Weights of a small mixture-of-experts language model, trained from scratch on English Wikipedia: 16 layers, 64 experts in each of 15 layers.
Below are experts of layer 2 (counted from 0) of a mixture-of-experts language model. Rows are named router (the router's row for the expert) and show model dimensions 0-95. Each number is 128 + 32 x the weight over its row's rms, rounded and kept within 0 to 255. Numbers have three digits each.
After each expert's rows: "comes after" lists some tokens at least twice as common just before its tokens as in all text. This comes from a sample of Wikipedia text that the model never trained on. Tokens count by the router's weight.

# expert 0
router:130107120141109118136187127178082112114138112097149131090143132100095166098127126154144154098061075096117123138114090143150210125101158127113131080157139166104156180202098160114127105081174133099158128174153121122071112142092099139109121115079204170113118068064074143193114117123128152109
comes after: " |", "|", " from", "==", " election", " Preceded"

# expert 29
router:157088086140092096138173152187103063091133136091090112107162119099105156189063122161151130143102078142121116132127154106164154141132139102135124123112144162074106214141112113083093144067132152132131182112132121070064107186070117120090123140089189152107115098127104152175097128160121138098
comes after: " |", "==", "3", "8", "4", "==="

# expert 22
router:130140061127114093126165165125090075113149123091098115135163084119113169143126119138152156078151080124106126107082065112126152128100156096106080118199129145126121199156059080086041132109154172121143189145139125119070087121085094107091183165122153153083108114099123106147104104121138136120
comes after: " |", "|", " a", " and", ":", " to"

# expert 46
router:151126064149112110154147150151133127100129099123114151075132091081132169100106133174146153104138130083078105089114106101118183108168117089081048127147136181093152167200123106094136162060125172085161114129138109110089135141096103119107155128128122151104099079130083105121026098154169158106
comes after: " the", " to", " and", " a", " was", " of"

# expert 62
router:143073082141079130154121160144099093091136089076114117120124076099182135136127121123127139131101070134140060139117184125178117115169180087139178115157140139079123121098114093091130103118163104135137138151153116083083074168151120139103128169080148193104132105061123163161096140175139048084
comes after: " ", "0", "–", "1", " (", "2"

# expert 30
router:121114128188047136147144111133099056132123160090050055132155112084153177164122097144195113158149110119120148148114112139147169119100100135153164111077122146126074188120129065160141143122068164142163121125158064098101138158151119141122130138083152118103067116134143089158090104112170098139
comes after: "\n", ".", " |", ")", "==", " =="

# expert 51
router:173111110128074103096116159155129117109148096133096107117144061146107142134138150128139115079103102123104118153085119114167173136121135085083089102169145148113055153144137165131132135106222096124126145173119130099069121143119067096116124189093189174101136079095085042118082162158116130094
comes after: "\n", "1", ")", "–", " =", " F"

# expert 53
router:127118079156099108081158149152089101062118057078070112091124114070121170146077098137148171146149113069118064128106162099148166111131165118111124109124133121093108164142076128110098156124191125111130174146156106092105106184109105135100151175058186187123121086154136131160099136129102145114
comes after: " |", " /", "|", "\"", ";", " medalist"

# expert 55
router:144128095113105069098161145138114113106101146104063150136171100118066131184071111128118141109127063120107106149106092029131118121120146061115080097164127171095061162133107087071086108125150146102162163113138110090069119121120103103123128135124208149094107130139144106123103123171139117074
comes after: " |", "\n", "|", "-", ":", ";"

# expert 54
router:145103109180102095149137165144103107107095100091111147093169106155132184167072106140140158110143099087115124115111147102204133078113111094117122109162184154089151144147105112093107125110157163121151172117137071105056102156150132090098179139081158197078091114115144104203099119132125154058
comes after: "\n", ",", " Born", " MPC", "ation", " Genus"

# expert 17
router:151121098167093123125123188156112096081134097111142134140132110107155150178106132151123154114114121101126110135127142130180121052133154104088105113130172155116136184164098125076095132127166117163145178187145092090105099190079100110080138126071177187108098047146083123184095139165107159076
comes after: "\n", ")", " also", "ography", "History", " career"

# expert 32
router:155082088153090111115128222172087085076116090051169124099138089126160160155125110158149151134097067102122102104107171102177145101145159102137126106125154140094151131101123105092122135099152149141132155147148086079089081146135134133091111145104171187086086090055097115193116136117118110097
comes after: " ", "1", "9", "2", "0", "3"

# expert 18
router:134116106139106121160157175143136114095183095111143126083132088085133137097115135177107181095095115077104066104056139144170176146162147140103082119140169170119141136167076143121111182112113146099128145176149103119097108138155103083112208169130127153093100047123129161158041119151123141119
comes after: " of", " in", " to", " and", " the", " for"

# expert 21
router:175121118170113099135161164132075124142149089098115129084121025136150180115092097191153170096121103118060077101068171090165181085114157117118131105140168130117126161113100131105093124127150171126152139166195112068110110133132137121100166125079162144105122102133104122179087073128141121099
comes after: "\n", "==", " non", " Al", " ==", " such"

# expert 33
router:158124089119135112060099174140120129076090062068081169130120124140105144136130117152107146089110082099109102100080108062106099124130193063088048112127163150127082129121105121101068128152156120073125084168179121103109094110091150090090139125142148150108139131133150170151089091142142135072
comes after: " the", ",", " and", " a", " to", ";"

# expert 59
router:134114104157091110122121129135052086111146108120115139099162119114131152166120121166183140131153082089122116063089145125188157121175166074123126083164142121123127127116102107109113168118158169099148139154137066068092063174133103082114187117102152158096086098123144114218082085102142172110
comes after: ".", ",", "-", " of", ":", " as"

# expert 11
router:180094081168103095144110161156086105090136092080106109133140089055115161138139128149198191137113076081131125113100134111130142109167159096135140098155151143117138137117128095093123121093159140142144119139163063057099086168126139110105209174085133195110114079086134120174095137136164137094
comes after: " ", "1", "9", "2", "8", "7"

# expert 47
router:133086117159114118146153135144065048097136109116133134078145112152103157112109123148172139099134061106154120152117089101150171123118183096103122090185133121044144121135121096066123123138154135154211126171147105132081092133124084050081143168098164166098077135140112115113072150128140111093
comes after: ".", ",", "ed", " was", "ing", " did"

# expert 34
router:150073078151100067064191157153118112097143137143109097092134113154136146160107113118148148108197125112143113139095097113133165056152116093105109064173188134140093122123160064095090169128188151109151139103079128077103103145111118096137135153076149144119106154099137078116160126147105191076
comes after: "\n", "-", ":", "Scientific", " Pro", "See"

# expert 43
router:153095108153115139150117158150120128093139092083112146148160102092155146190118091153128147135049075099141040109110176119132147123116175106077137117170179140127125136120137139103068124072144102187151168150137097098088105190117131121127189163125158161090114076145093087171104148126104101064
comes after: " ", "0", ")", "3", "4", "5"

# expert 23
router:171077080165089102125130194161091089091134090081118120115150070108143157160120112155153163129104067103126088125104150113184153108166158079111123088168160150088109138118130112092102136091167144119150150141159095063085086169124115121100146161074163189086105083085109115173088128132133117081
comes after: "1", " ", "9", "2", "0", "8"

# expert 10
router:142120115150097135142092158152112137085162101056134115146138100064183143194118066153135130127074050087141065101090139116135123116113189096063116125156190139141108143125141144116079129089132109190157130153151120108100083162116145114141184156136138142110117084150122102205094149132123103081
comes after: " ", "0", ")", "3", "4", "5"

# expert 60
router:143118099160107109104154173153065082069109057077113138130140094134142173113152099172148163082051067094123115100119135105152152123119141089131097113171168151102124112132129134105103134096132111138151123180182089100093066158141131117061150149096163189102111088098109157150077082147151101094
comes after: " ", "2", "0", "′", "°", "–"